From a checkpoint of a small mixture-of-experts model trained on Wikipedia.
Training: a variant of SOAP for the experts, 666M tokens, 10157 steps.
Below are experts of layer 5 (counted from 0) of a mixture-of-experts language model. Rows are named router (the router's row for the expert), down (a neuron's output weights, with its number) and show model dimensions 0-159. Each number is 128 + 32 x the weight over its row's rms, rounded and kept within 0 to 255. Numbers have three digits each.
After each expert's rows: a language model's description of what the expert responds to. This comes from a sample of Wikipedia text that the model never trained on.

# expert 39
router:094127125149069126105153188126080148142172090123140114176123181142172068110145110149135091100089096183104133088136155144148080153062110127122128076067095129132151076122159153126166071146120119108106065151185182143129136140134132077126153106109159168120108069089097117166125149157113100173102093149069138118126091179084149114128114090119082023116077154129096153093161049143132111134142101100181129147083152135106122153111111139129125119177150097097151084145123119098099078173119080
down0:110084182088101097107069158097081142069113144096118129139131155157088157101115178161134068121085131128136101063139149120101125101143228106116113165123180148121155144060109124087161079126211127183118087108122130142123109148129165095106143141195157112085124183090150083139162161095146118113167136138184142110109109171112092131078156111135104129110158089078139113151137143109110075127107135150146141103223161098079111107072132183154169071133086128135178135114128128096107100113138114
Name-final syllables. Final vowel pieces of Italian, Spanish, Slavic and other foreign names, like Pesc-ara, Palazz-o, Xper-ia, -ski, -ova, before commas or pipes.

# expert 10
router:124140133130121115074165199109166121122120111121150074155161192111098083145136073163119108120105112155133094104175145199177110155134090119192144087121127134145141116136192152103166129184094121107118080096170143144147193185170120131116121113117114123099103103160101120120105136148112137139202123145157105134146124134113141182154141055111069115118075110077098122067166101122140160091105079196139116052171100119100173092129159161095148099178129095090140076116105130127144150210116098
down0:073139145083078165174144153148162094098088170106110169125126159127140124170131119098159144150110114091117141143075082134166196120138089156096154131099100183113102127140123079090090124139072112130139132146183125157098062202136111139127097104121095195125142133107106135084089121128148074089128112131174145224109150126148115185117050108145106214122054142119088086137153170130127162146093158124120125121125173125081094092111132091139165117127052124117132147152131115147117151120128213
Early mid-word fragments. Second or third pieces inside longer words and names, such as r in nostrils, hysterionic, or Bul(garia), Mar(ine), sub, pro.

# expert 4
router:080136131203131129132137126132085084094146091137146128147155180117110108108162136116166110132110070128139121136103149138150094119084134085060113061082114155112119121151142156076153056187115131126139102151135209180071157122120085101093141125147120088140078060133132133138151090098121171096115168089145143117167122147094133190128150116095074127150144133158060174112161059125146097133121130100125166090150146119136126203151128115079168123137148150093171083085142081127174074141086049
down0:170141144090121127141135140147110131116097132097103082121100170144079202121093178139086143101138131160155154047110136120120173137103140126104146141149134091115154140141151092094127117149159125142155112117172148169170055042079182070143154113120132216182061123141130094156082148081143142138092147097136171155127150143133110120126154155202148115129140146124199170098103157127141160098109108175092080134070119194152088101161111089098142114065135184135126126129141131120170100193106169
Single-letter s/e pieces. Short word-piece tokens such as e, S, s, re, et inside names and words, e.g. Met-e-orological, Torn-e-o, S-port, CS-S.

# expert 32
router:066172117178132144101182088085118089105078145125107110148125167121092128144122163174157130116109115105155127087125183136144077155123135073128117093078075146138131137162130204135133107161131124047183038123152218181171133149121066131180115098112170122097088106141133138117132106124134155147157154099152140169107113146115105113135112096114075118109076126114083154087153108181139133171128153119155173107106150133113110169098139143054112100126107130062178115091152074149143112181115066
down0:114129151144090154140131117102118129060117175134165085075123104130120100101092084135198128071154138189173100175098090154195089205133124141165100155194144138077110133129124153166154128153111093175143120100134142093176097137162056138110119137107146157109111176091090146173157094140170132143116184087192131155147140145124105143151127238082137158159119128136187147096127130097121092109078096083146121152121141093127143131150154078132107128066114104125049108139122138107126166137147173
Hyphens and negative prefixes. Hyphens in compounds and list dashes, plus prefixes un, dis, non, sur, Mac, e.g. peer-reviewed, Blu-ray, unknown.

# expert 28
router:106162123144080140083179147155130126104166108075135127139154119121082099146161135112163156118132099113089072083158163175198116119142089104161150130109089132146163077120149158059151141162121156118183114102176215212151173153118069118116107106115118105140135058129105181157171129132149102169150159150119128135152092183105140105103103118070116130144118176128134164047131136115147131097170118107180126106085038122057137130164116116134173158131141104083155136103144109112156074168105128
down0:176129108178122159124140095149144152132042095071141111104153124122100118171074141131129133136127117070161158104119110120155081069120088108133158126123104101098095109167186126139129167136145127089168102105093110116117118146150136139123133178168127146118139161169126138117111145152116188140107134095087143135167069119166070147179062117089091129037103167116099120139126087217122095161146175154201106114118130113132133162070143038155070156108168134147128163195148149085089144148088138
Prepositions and table pipes. Prepositions of time and place before dates or noun phrases, e.g. in, on, during, since, until, plus leading table pipes.

# expert 15
router:077116099162078127104173162132164116092158115155158131170192113099136101159132089153207114152094123155089108083149166147211083151080100087099162121091111123107171141169203130121124135128145117086149075122144112128076111157105103126095169143146152154132096096118144131138134143155077159129149117171128101184112080152136101120145118087120108084171140173125082190106105091215187137114146132099135168150132116096096115129113147112125173108115182092076192101134111071103122136162081063
down0:112124107166153100131135149133109178172111166158103139139135130161171104173143131162165113147121135146084199045137072168120136088108073148160049150113147108153132105093117119164115136141140190154162104149141180140083131184088114127109114129162165096082126130100157129059153095140143077158113121171101150154170133140146074134162099143158169137096143128053130178093133192077146145110177169077162149157132128075101127177081116148152125149129090155079216119132157080093138164138125136
Foreign-name syllables. Word pieces inside non-English names, often South Asian, Slavic or Arabic, like Sha-an-xi, Nam-ib-ian, Ism-ail, plus letters like š and č.

# expert 2
router:100119127111092128115179200088134093115146147111118088098151165121119088164163138156124116116103107142142067129116167162146108155056125147155120076117076120110172142125212173132104085169132135083146136115165151216128182120133043087135181133104168142111092109141139151199132117127105133170164120118117100117135135154125123105115123079103119105171037129150083134097159072247118119102122096142142181111152132114157113172098177112078166134133146093106137099124132129116130119120104076
down0:084151101134111135138131131116164148153143128098140134172138101115120171107198161124076122129106166144090097156176103167203124167127141150122079054096117149159098173080128123144206120112126142093162078118094083086136089141161163124143116155136066133087131110179164116115174156135112170156138127094100200114116101078130075091214148123087119088156083139102105148134092145136134127183087093136144117120150074180173127147156141084191126095139141158071119127087156082149164093137189121
Capital initial of names. Single capital letters starting surnames, places or table entries, often in sports tables and name lists, such as L(ogano), K(eynes), W/L results.

# expert 6
router:105152145169133133092151176095073133125140098077174091116133170122140087139162107165176081126098078127136147102163141173164091110052138093093137059107122183143150091119195116104118148169118108127141081072160130123084168087134034126143149110108196099116090047118123097159199116133123121150169147121129094095091054180101089148135115076119095105131061109131088095117139108168103136083106145104174158171150127138105102140127150141112123100100123083113144126111116102144149120131117067
down0:182131143158093051139094140134104065126128141127114139116175158146107138117113148112153091159168178151173111097088129133151118103164120092151191127123118152117198148129089178117096146114170174166173148052155117110117104118158102142143110168092169089169115108120155151136136097145077121145097103077083070143092141145063058096137109172141153130050167062125103119121110091138099129173109164125161140102126102112104160058113076145095130146097101164079118144117197106162182139125119185
Two-letter name openers. Short capitalised first pieces of proper names and place names, such as Le, Co, San, Jo, Ge, Re(ims), plus some mid-word pieces.

# expert 9
router:117150128141069136122196178132103150105171112130128105135129180125103102155202162146102120154095113139165094139101128162143081126097127118188091111107138161155160111109144147074107147137150119080139082095126156177144148112117116135195091129111139150119076092125076075248141112149053146091157151172093131106099122154115103139120084080152137093150095129106103153085196118147149121099125118162126158184100096117103148138088147169067183168121089107079112104054089114120135116151075093
down0:094118149147141075159093165167155078108140086121074085144088062105209106155121206138117140123111151104188125093126091138118154111123103151084111158135111088126153063103103059147123090125114117095084150147116116182190117109100120117110127161113151164128111131135133188104132117156148121135148125124087141196161176150097141222146130154155105117123148184131153098133073090158156086098153161153192046093153176115137097091107156112114127116086144084162130098120115078116127099132180090
Institution name heads. Head nouns ending proper names of institutions, events and wars, such as World War, University, League, Cup, Party, Division.

# expert 37
router:115124096141088132150149133166129089083126138107130171193120171061159112158137100147144142164119077166181105174155149197167107120080088116123082129107081087173145104135197137118111137185157157114189103075144179180098139147157094133126136160129110109101054081102096176158097103157172137126146111106099094118091109166097175103092100105115088111131103145114092155128183150134122108123141168117159186125097093087177087191111118084103134117126114091093144085128104141135145078192065131
down0:137151097068126137189191165144134117134103186191069154117175162139182141106168207108088182134107138058126154113102130081106184112118043100117090146114142171156170131126145120135093127142135116109134146148078063113107123154136112124060110140163145163116154117109157167119103146122110154151123145084134142173179091072080184112156143151120153143103122140107160125182157115124117125150138131109139133124063137177192178106090130136146064165134151126200125086142103123079119106125171089
Sentence and heading ends. Sentence-final periods and closing == marks of section headings, before a line break or new sentence starting The, He, In.

# expert 7
router:089141146159091169077173126094152105144120066108140125178147131078114092152175098146169136146096077160144079139134160142160073141058125109128136138093082156173174140150130183086123146178117151124138105105154205182147117130115145142142146114113133121077065100118142145181186079109103090155157174148067098177176151176087115140115126108089076075123126169153086136101155074125131113090113104156142140136065089097124090167144130109110145152146177067114122143116130125094101059176114100
down0:127137103159076172162115126165110124148078157142070069129173126131148111145153121119109152168091100127151139134179114141128146092137056104142105070126129149095131124121132085142095126090104136076205104178181126181145159106087126120121087140152031078163114119139123107126076115169205096137138142090094153136102121080128176126150113188107150156085168085173149172064114113136169141147157141149186076111108126107113117149161128102119078087099074128093190146119091113123101086181149102
Determiners after prepositions. Articles and possessive determiners (the, his, its, their, this) and 's, mostly right after prepositions like of, in, to.

# expert 0
router:066162100196101164099167108116119083074150123155139146184152155111124082157156123142172123110102066137167090139178162141134096121072128067129088100063092139126154134124172187082164115187158141087174100130159187185124167131117111120116171125111185114119092074110128111181144106143111115112153150125138132116142110122088131127108104112071071125126102145128097172098173127112110104122114115107147183127114103121138132191109150094059156117173133102070191098116157116125121073182094061
down0:110170070143153198088164071174173156120080119155069134106148155114100195134103189179144096092072141150106157070113169147139152113144137134128117152070114115161112128081090075153155106126143180130089104123143115097199101161123098124145162144153076129064176119104109121079139203180135115092120204165143118085148113101128086172153098093113125142132134117134116142073097120061126117109105174160140128095129150099119130103136136136140144187129126144108071114143078152128139148160099199
Digits and table fragments. Single digits and number pieces inside tables, ISBNs, measurements and model codes, plus odd word endings like ing, ant, ible.

# expert 34
router:103147131127123177141164171164126102112146113145143107175113177113136086170149132156134122133118112090107149077184212130191127119135115081120121119099104119150139121128127130086148085166169107100161095114171189161144139127053106171155112114167172164116084075114125122147141090178138179158143113152168133111170105142094089137114088117054042147162121193161135165073134138112109164128141117136156102101038080131225122132163161112080136147149126107104168103184097147122138127164120102
down0:128136118178119086144182144124129122145095111114112170128112091188146128153121091142098089142139178110118151144100113095109130083133126141137110159164107164036094145112121163106080133090147146131104117164164158166177148136045112114114123098150123117137091159125172096078144141107081193152166097110140098172168108131140142104131172114119082165089123126129077048136154155223112117052107189091143087150110147107154177157090117131138151164197148121149172066143092165144082105090176120
Linking verbs and as. Function words like as, was, is, became, out, both, because in narrative sentences, plus the ist piece in Pakistani, Pristina.

# expert 23
router:132160128153093157075177166092070121103172015133122093191145150066117044121132138152146104144118167107147135147167173156128087126119098095152126140121130137112127118146140112068174128132144138111168104160166128161114127138148126135181133083150109090060083122118114154157150147092102090163155138162140143171119113140091134116112088106106077062165099137160080114114164111135149119090156135115121186159145128162139156157119152178111165211128127098084133089141156166059134068193095094
down0:116145171201110094110146073155148170205032117149107165118080103115082153093111131104185109147153108119126121158143150116167093179149150120051175179144115171087179110118102150109125147129132163139177166166085129168157092092166112154151123160131110166117129134120161151131177148166137164126161157090156167089097146142141110137115139151101135121130108155082064120120143091220143117132122149146104163144150163165109196113171086087094115167127125160104137177110151148149133129159190191
Nouns after determiners. Common head nouns right after the, his, its, a, such as name, song, life, son, death, story, often before of.

# expert 13
router:068142114150116154097138173128152144109130112139135127158148172131127117134177091130163097096099125133139061089107172147181120154086107144104120059077102129175139109141204149104145084155148193086153136107148164173096171128114099112172115115160156153083061107161141158182133110163138083149131119153130146110113090168107161107127130096131100127166063187118086134103185144146130117120141127143147165121108059098143111143117147108094163110150088088120116017077145118143115048204084125
down0:178151129137090182078094096124066167129160140153140110155122136158166110128136134093116134174111122083127075114142146147133211176147124127067084157099143093082112046089106095091129126137118159163106191187145137113111170155041108131154112137134144086120132096103140179098123093123126140142147173143122124188151029119096145152157153096023093119108131103128105101137153149105137147092111142142125153148141094054125181099149173130145117204159164129120122101161139129098144135149135090
Line breaks. Line breaks in general, especially after section headings, infobox labels and table rows, before a list dash, table pipe or heading.

# expert 35
router:086143109152110174132156142102129152124147076152134138183147170095105093146144175121099125170090100149122135106138139161154072125059060081136113105111067123126163145187123167099132122202146125124169027103174146141095174097138136129135133098148126113111094135113111071167100143130169125187095141156101140154142149135083092118124083100113122140137075121142064216080195079150131133100115124167136110066150130132125104111097157129109175152135187115075125129148129142151086098208152092
down0:146112086071182162130117204100123088146122119103143134187126127134091143110107140181131135092138131065119087095093098203078095134136192144149177123107063069119126109191139079104131145143156120103093144089138090154129064155156137088132136159089061099130177142125110174088155162184110136168134105126129156145187114140103128063096075087149110132132154121122119135128162143154157154098125116143133116154168080156067111062163120136087112132165092088085100185103186128139081133146139098
Nationality and adjective endings. Nationality adjectives and adjective suffixes like American, British, -ian, -al, -ary, e.g. Armen-ian, Palestin-ian, Medie-val, ordin-ary.

# expert 5
router:063159092190098168098169110127121076067138130142137147187164150109121086159152124132181122122089062132159086142177171142137089134064130093133084107062099129126154121130169193087162115188164134093178099122157182185128158133110108116116172114124177103134088074117118111182146101141111120121161157120136129103139106120088128126115117116067076128111101143125099171097166121106120115122114135097149190138091110125144133190105145094065170127164131101083189095106162108130122082180092072
down0:164112072106097082147124148136120115082095075098166114084105189077118153139081089147110117134121135141143083174092108139144130131126141150104170167163118102109134116101104165074081134102080076119158123054107105163160170172141154182092080097123139121128128117153121150122057133140146187163140114083091063145093085181062173067072152163117157129129094083173146117111113144102151075103163142124127112118162150127194103117065100123129117127071111110141088140180135090198139106108120144
Mid-sentence connectors. Conjunctions and prepositions like and, for, of, with continuing a clause after a comma, especially in census lines such as "and 52.7% were".

# expert 24
router:083131109143134120113127149134123127097109116102150089193164159106131141143152121192182131113115097120137065136127183144157086100135123091075080102119120103169175138128189203108142082180095104099152102093153124148163144110141110049148127150103115150113106106106157139132114144172103074171157165138057071148190135196079147085119092088094141111167087182154103124121113122196114175128121096121170114103077157082110143175128150136096096142116132087156202085119088124144122121148091072
down0:155124119144117097101153144136120098092107164140168086126087173116122114123091172180117162205138121154125102108145196137145143134136129181160152155111114121155163110117111116148161165163070131158139113111105077162138136203137087065118097138086160124160134063145151172101121131125178079166142194076110206106096113147110129108134169115161140155165075150153130129187138130134183171093095200074136149143102112137093104113075090089170099105115157108082178130183148148116113139150044123
Letters in foreign names. Single consonant pieces inside personal and place names in lists and tables, e.g. Pry-t-z, Pé-h-oua, Naran-j-eros, Jun-g.

# expert 25
router:094121132129088171043193175136176073064115062130169128157149151113112115087126131128111127168122060096137100138103161147127080171066101078086137047151138133185158128123145134116172116146150149129185124115140183124143119154165130051173149164090104119125090105116108183151137137134078129162123146147143144167139155156123167081127076063106096112165135173127136147099159096161116137145206128133186139109127106135139140129085129175147125148152133103118121035131142138140141115160068140
down0:073153077142131144105124136182104201163172162120153208109103149104148110194153115067090093147154155124102085168158114121126161139141077171146154152142119086131186178135027133097146109083083096141108149200118125146166112142126113130126126126094171131162134151125102178132061092108181152171117144116128148131134131115114114091110120109148145148171106178199133139149107144196166141134106116077158151143150120170097117101109115172149141059105137170119149059127074107128157077134102111
Verb stems after auxiliaries. Verb and participle stems after was, is, were, be, such as ask in asked, able, considered, submitted, descended.

# expert 30
router:077144117180103140105169160129093118118143088135129125133161215097134096125165098113116090083080126124126134116120134147172063076104119099046129083098065155124184121093090151109150099183153136130128080127163113208066143095130100135169150113113126134113122139098115152174093162123106124137125161206119153125090113115102175148114099077109134147121104132131108139073139143112145136131103140127153108148112115159156149163089141100081195143123121094082125112063096077147124041160050063
down0:135155157136176126155125099110153131153069170125134142085193115150103080153110154141118133107137128107153129196098104142137096098132093120107102136155121167107097169141157149076083110107097153147046114168197072124095182121190130125117103136088080110141081125167120134168097083157113140139116147104113148109111067162139145090129093127060081099134126079123144074086154136117117136074106125169133058148097172135127110115168081118095102087109072146156070098056140179124085116169180176
Word-final suffix pieces. Last pieces completing words after an opening fragment, such as ace in Race and Space, ity, ate, ibrary, ieutenant, tainment.

# expert 17
router:073154098190100148086165112112115076065132126137135137191155158114122089156157127141190109116098063130155097122191159136140094128075140086137092101064096133129156138128175197078150113182171123086176099127158179186122149134123092131111172121113185105123095067108120116180138098145113111111153173117129134125147099115095140127103111125074078130109095148133108173101164114104132109108109128113140196140106104114154137184118150081050162129170140114077181092109169113129131080161101068
down0:160123131134158115164173134127134193147149064113136096078124171179176096083141137106172119116097101120085059099141160130088162100184098159132081074128127114172121120131112144071174131081121101140126112150094074150097106071159144088129087126110092122126140126175162162106129144083131156112147174190145132190115121114094127127130136134127105128159175162113155118103116137204171178124104150159079079154217187132152102176103135131121164135142158051127136124165116098110139162192176089
Concessives and table pipes. Concessive words such as however, although, though, plus pipes separating table cells in succession boxes and award tables.

# expert 20
router:084145146100097168084202088101143168117116048128102119149127118110123082154145119141142167121114104115158112108159178164175089128082116120145110116078150155129133176125132180052149163159132158169147101070172144176123125138099112151127191123130133088089028074096133193153142136139061090135134154174117135161173140117063125160094141144100080121143115124107108176119149093152129150105144114160149161166116095144147094161119169129112120155167153129116137076090121147102122041184085092
down0:125071117133062141124091105152084110111099114117144123095123064100106106129165151152128148159138112133146138174070096156113122148135107201128162135133112113130200120138122116146170136116077084134130160120091192178154097090187160174141154122125131088159129169166093131146139108124120140114058156139196138125186093213130115101140158181092129162105159152065155084119094153024187161117122120116080107125107155116074118145110158163174105191161140151159107129116145086115093146114174109
Articles and quantifiers. Determiners and number words before a noun, mostly a and an, also one, two, first, most, several, some.

# expert 19
router:117128137115122109064169128143137125127163122095101109164145165133138087140147090115160116141148087128110138134154167144123083150106105147121121108087065167128178098093147181070108084149147144058147078125145213195089105109125053076123176132144106139107119109150101124155183082145095119122169148154088096170161069171093145072073106091137125095117065202166106132103153109129116137089144098169167105129134112109104110131096105097087148159119101112145162047131157089097092074183106125
down0:121130076142107064145163115149113151140171159089150178101100130060158126136187116072081127146133132119185065154152155147086142150079140133111132057191120125145100129127126133122101130097109139128193096129082120180115110125106153130170121040088107155199173087129099145141101117080120146179175101110182172140132163162123145116109110094157104222079143121104203168086145118072189158127161117143104103121118136120141126153123143104096071164136140129161163144118095150145105080121139152
Table cell separators. Pipe characters between cells in wiki tables of sports results, charts, reviews and elections, sometimes semicolons in lists.

# expert 27
router:079150119132107142083167128163101096094149139108142118168116109080091069118175111093144127111120070108147073110148159148130133137115157065182099119118097099123183128145117133063183088185149113106161146123126131196124128116064115123135126133070127121077110082085108137193141128145113122106129142176139116107162071173126116069107115116081119074176072133184051195085184145131120120100097119083146157125099088170085103131115147135069141121155135147067133127134125108116163102196080111
down0:181086182091135137078177142124131086123116141186194112133104099158105127054168103117171075128099126075130123128122087107172113173156179110140062109062093105141067179145134119158167143134095074048105101131148092133152125097144150090089108182126115164088130120097141081105138132111115136084094104116160180167163170125136143150114144134147108103149122109074089193110146182126117148127122140108087093109136213119171147111080109099129131144078142135096153208155120108155141152154115148
Prepositions after nouns. Prepositions like of, at, by, under, near, against after a noun or verb, e.g. games at, University at, player of.

# expert 33
router:111106140121121172106159167100118133156144092139112084144127146134174112137136111153131119133056122137116125120170112178199080134131098130084148068128137094134181079114172132067131106210158124152119080075136081190081111175118114076154123077118137111108094112131080130149107154141136107169190129127136129187080033124100124094136113124101117113089093104153118150057165102159148141138142134166174141110148097122100094109086156133096149122098163073109203051102154184091131128112087118
down0:100121159087127085105157158141092123125136088164148158165087053162157166148104127141144130112126130179116157204080054135145171169045097176179185139127095111119134153128152123153039181149097133100138110157110134163149117123147170156169150112132144128145135092119114101070179095194093168127137139105088161124089173132135060135112072122137136121128140143093123118113135143135146127137153097113093064140156130164132162163141087109103031113079115123150208119138124082135169120145155111
Mid-word syllables. Syllable pieces inside longer words after an initial letter or prefix, such as ud in Estudiantes, az in magazines, aint in Plaintiffs.

# expert 8
router:150139141173090172089197193133111117110159120104106134138149144109151153088171146145154085124134132120136104158087141127134121118059043086110138119049107122176139087153181146145143089136151138126149073160162125155120164089108074094174102112094108135088080100151138140210151089144167112142157185160097108163157103162108114157120129128088110140112041163135136165148145064134095090102120091107135157148116047137081112136131172132102132176113121138127156043163133095111149113178092120
down0:092104131117088164134130125122106085160147097179070188108142091158152085145109188123107180128123162139100054134135132089113105093112067041107109105135124079136153159126166128107130143162105106133132142140151153137068117077169138159142183145129060153129098180131119091152097153146068154106115116169190129142124113116118099163131102104121137181119092065105136117117104059086144134115092142092103132116037098058125122119082144188160092164173141111117090077118187154112133091144124157
Year numbers. Four-digit years and year fragments in tables, date ranges and biographies, e.g. 1990, 2007, 2021, 15-24.

# expert 3
router:103142123187136134146126138121128108138140099157130131130144155107148100121135132156157104098106084185174039082168192119132104073092139089132063076096143162141179133126146190084150129181154105170155098117210226174093065122107105076100144098130125179097131066139136153159105139117141118077118124151175148200124065128123118115108122112053126134159125149125100141062152137064101117156096105137154176131143146092088125143110134134119146128116123104114170105120158117133171094153096082
down0:204126144113130147184150148101094160149109075050131127211137126114126177144101124139100095086100159101117120101090134083134110077074125104121105207132192087162128153181088154151133166164172148146142130153132131127135160176179134111161114137087094143097144074132096101117145074100096117209147164124084174088143107131084116186119157131110110093112141152103134208157136104149141151155128145100083098186131123126133052085175136061139102157141137158141144089101118120118161119085136134
Mid-word fragments in names. Short inner word pieces like on, ut, an, en inside proper names and rarer words, such as Ver-on-ica, Amaz-on, Cant-on, Fr-ut-iger.

# expert 11
router:095158115145116162110177130117077071087141063123148118156149180129166087151140162164099109143141095123138122127114148124163119159117099114076139127093097187112140093086125131026172103125116142064162127134158222140094149134116120110147124145132149155143026141124066144153098112156112144109144113120117176093143106120110116118148115057085072089115091149162130181061124106120095116089145113136140131112088108147151094155125136183098157186121166126092170069093106130094160079162092070
down0:133095183120131115100196104089118139121134161186095130165121166152096093168083140136176151163125123132127149142157157077199125158135131097071113073045101137111113110081119083162150110109136074094156130152154116188130164162175099131081123146089153127141120128141180185129086106114154170151145162096125194120134145105153111098190084157166116190125157154148110145122171124170106085123102116135117201171116108186111112079161145216115105113143141098144152070141186149123115114130167142
Plural noun endings. Plural suffixes and plural nouns like -s, -ers, -ions, -ments, members, people, often before commas, of, or periods.

# expert 29
router:054168094200086133086175121119103103059117132117129145174187147119145056150163139132182126100099081140129096134175163148133110152071118107147112100059089136140143119125178168113161105171165150082184101109181179176116151140103084079110158143101179140111111076121121111193159074129115083115164147112128128122152100117082156117120107138086092101114072178116084183106142116116125122123125120129149175133085088086157125172126128103088165114149131101103163108113138106098114062171111081
down0:131156114104113131125142204167112109163142084122077095094137080130152055150144105154137190199154144116142093144105147118163155136103173115061165055080105110160161169161139135134172132132035099147150165138137149124142172129153081087112135103105112080179193116069114161088115135163128154107216194149114104138125092115131133134108115117177137157147084140182112161088120117124121128128060114113167133137160113159091147065114171114098093104150111153116169107086141088104133131103153168
Delimiters after names. Pipes, opening parentheses and line breaks right after a name or phrase, in tables and taxonomy entries, such as Authority lines.

# expert 14
router:120135140102122141116171194117163151153124072142143121122178113122094072143157114166128126098149085091172106140074170182162122121097125143123087104077054099149134159124146143087117051195132110083131121108126147162137160096159060110154166080120150108123051090126103171134143104144110140193176136127138089158163157121086148072099144098081110111172100104164121126116137088213085117091171093176099160105113103119152124178098167150096180125115113128120129055120120136121140090169117076
down0:121112145074090099115119092106123159103129120132082067070139146175146152129116084103144139144112069069173173123081143152133075068171104082126169106179113153117123114127124203099114117134123145099130118114163076108153134123085067136136135091099187112171134120074150113126138080165099110118071173125133198089070136111118070102068215107101095124137121176125102096138133164171158163120071130170161142096101104133100158158094096117143100097098074119147154136177115097129108170107168128
Lowercase word starts. Lowercase first letters or clusters starting ordinary common words, often after hyphens or articles, such as f(lying), w(ebsite), t(ag), st(aple).

# expert 38
router:100164108098079171143164144090106140114112138113123053151147174119126116162121156152112119166135131135102087106149133157165103189069107100070085073093097102119205148103143183101138081150134110124130095132189165137066184085129190126127142123078137098100159111119131117129104096140136138142172164108095072166138129132099160112108082076136059085134079114127098115117187072113154133126120144148182176117100098159133157118088152069087153127133127083110203063135140093135148125137068092
down0:136073076089159107172196124112092157171104137096120114113108126188112132168156164109135139144163111055128120113093091159150097147090130119096097122094063115096121172108129193130099163100079096182140100111131096114181143148113144112085118097091142171139116141106146168117132162124134077193124179133142075127088166134105144107188091133151139130054072207123111121100130124118133136147158091177170139161106157143098163185120126118161210130100116097140182137104133086114117062113191136
Inner word consonants. Short inner pieces like l, ic, g, v inside proper and technical words, such as Carnegie, Horticultural, Camerlengo, Portugal, metropolitan.

# expert 22
router:097133139189087160097165161132136135159146132126084117117136154124075120087166161143157153100162066103161106117093135167123075127118090148101138122071088120135129093151100168089167050189185147045128074119146227169133113175108128108121157126157160114082057092112150121133134123097130142152159167130155115124132059119106131098168082118105138159116079126171138163096116146139167166076155124129114143137169139113148121110088171126065162135140128088097162096053142121155164114163085082
down0:153128141131078134144163100082115167162122097137119118127091186077174111134134108103101204149111087095142074107142091136092211111085158137102142114065123112082075148107115144082101113164156151117142167091194130100113158166090141129141132094111067121176129137109139094135069174147140175098142203116144089112161102117119139115072097136164164167079068115201164113098124105119142158100118126114068097083108102169122157097175182140124154150150127118091133113069117103090172072122126103
Table symbols and labels. Slashes, dashes, currency signs, percent and labels in infobox and stats tables, such as catches/stumpings, Website:, New, $, ±, scores 1–1.

# expert 1
router:085129138192106144110164120154123111132166134094202136160188136152147101152142135160141083179117100099146081123134112120110131127101156082142138145079086130142183122129110146076118089166139157088144102150147175185115122148178089103141174090135178102107096091134144119188120129114089140206191174141141156139117146153120096080077110140097114089098096187186110116080129096127149071141108068115125123084154155142128145122122141102063171137150115143130166138103174105123120018203105138
down0:109118083151131095095090170136135100134113143182138099113094120111188114109127102104144117178112153206135143178155123154092132132129109130121146128144129124105140099122082127115157129181149147149102125148120137162147163149128108135130094174139121110092160114127170137154140059125133110090127181121158089148208117180130064107133143121181067064154166106091150126143092168037122125097185138093159117064082104080118138058177075118091109187099158160110175092199180118138151123175082148
Infobox field colons. Colons after field labels in infoboxes and lists, such as Bats:, Website:, Born:, plus degree signs, equals signs and list dashes.

# expert 36
router:078147109117058153056167119107112073086129119078110105121182127094160091132167123126119150104070121117122092078145141168129094153086138127142106130121098143140136135145124113054183114158170131070186099143206223188126124170135093111201185125137152103129092109118143149159104112131138106149178139173147123125159075130078114103090125113102087088122107193127124181111161094118124154108119131168151121072118060149090129141134092110136135131088152108151152091099085080128139129149147061
down0:104124197101169156139137161142114116070147114098113197187129116134120101122126098100105120168174151125145131176147116120080193134092141151113153090072125090130164166136082117098083164012146101184113145137147075119151116112164128116141041187172124152156099112118150149171108155147121136122176113094070109117116206175081099126128148143118149113130107149117146159158158113200158134124143120147137158157066132104122136141194123154140097148064090106061120101141182143124106138133100121
Commas and conjunctions. Clause-linking commas and conjunctions after a word, e.g. and, but, or, to, while, would, joining phrases.

# expert 21
router:109150122159066162077147134117162133123152101154158122111175119135099074144180137151110086107140097185139129126124139154110113154063097120120108139052138138145138102100163157109155102185121121136148066122116144166165195101104085055154185123155136114108114101114118146172145100169142146125196130156069133194132080128089150133144102107118104144106036197127107132094155083236124116120174091135167145136104078139148074137120176112124140133131116145108144097129146093098160088171119068
down0:157088150112125153120105137087109109119122202119125082124112163155161101102096155047118100092160080135050143065131151135099109142057068122101093126113064075136102180150132132107130156183146124126144069117139157104126125134147163132123133156109122086140158145141139167148130048070150162156113155095191138122161162069129081091084153114131109141148122122114153136097093136141140044096139152113176088173118168150083113169112089166119107133153122100155158165173120097127037136083146101
Numbers in tables. Leading number tokens for counts, scores, dates and stage numbers, mostly in tables and sports results, such as 3 July or Stage 1.

# expert 12
router:068140117112131143146096218122143141145174140142131117174168113092112131144151105120106164144070121139160110132146148151131097126134124101108115057106088119116101181116119126116161131176121114072218082118111187212146092119144129097168164083134165116091091130083061135178110104152150099150156132191175143206172098129064155135156105110136036092163077110152100142115127138132160151136105102118143108159142137129113170137106154169113131134099148076108149067091120111121166101152067107
down0:139122211103069136118062112088126115097104112150108105131094156118091144145055102117162218081122168064063112184101110175125058155136081189141113156123177092165066160123121133111151148100100137129117098130122127155174134210134171109178140145144147164125162077126112108135109151056168112143124119110098184166139127166137106129141095150141169095130185151176127113169122131141092137145161122145160100137096139073089102143113131090110090152172118092139059133128132080127128122158106153
Mid-word syllable pieces. Short syllable pieces following an initial consonant inside ordinary words, e.g. c-am-era, h-om-ogeneous, c-ook-ing, art, met, phot.

# expert 31
router:076094113117101170096172154142069105129112124108100093153126179100161085174155102149159076137170095114146140135141143128169081120095119134124131104106070152106183125104097173079175113232123153076142065126155143149144125088103121122127088122135173092135111145114090142137142199127110176197133125163128117123170144179130127129144136067081078125113077153115104175103169140135127087148116077151141120130136086148183136121117082108121145184152160138060174090132143112072087066170106091
down0:100173089136145193115103162188149110178088156116133133135122140124115126146108103106106147104137165102147134092082111119190082140105196147100109158119127106070106151108120065143202122104184158140175169089140139091124185150120128113102095075166058157112148147115113041107135169156062126107096096144168092133124133175138116147135095118071118090111102131130111074121117089138110175093160097188191128108095147158118096125112105092173093156127192074125099161123124110069090125152114169
Verb-derived suffixes. Suffixes like -ing, -ed, -ation, -ated completing verbs and verbal nouns, e.g. Poll-ing, defin-ing, gradu-ation, requir-ing.

# expert 16
router:070158102197101153095168109128113079067146130147136141184148163105119079151156121144180115113097060135161096137179173142141095117074136076131098097063095133138151138127172196090159111185148144099180104136154187182125157132119109118116174128106177110121088061111120113184143103139116111112154155116132131112137106118092138121113115114068083128121096146125100174097158113105128103123116110122146198136108101121134137189113159092056153125169136107088190096107158113129131066171093055
down0:114123151156130135071135178129149110132127101125126207142115134157099100144144086078094154117169105138179179141075198184074142144147110117079127121100085136191108077155156168138106166152108142121150176157091151123137141171163089110142111053097101161153102142142079093123122189109160094088141125144096119147148105166070101112111081165121153174134133143120100106138177105107057102067135146156087096164123105171088141179134099107070130137155140190117194147142160129184099139133086080
Place names, assorted words. Country, state and first-name tokens like Russia, Florida, Stephen, plus scattered function words, line breaks and possessive 's.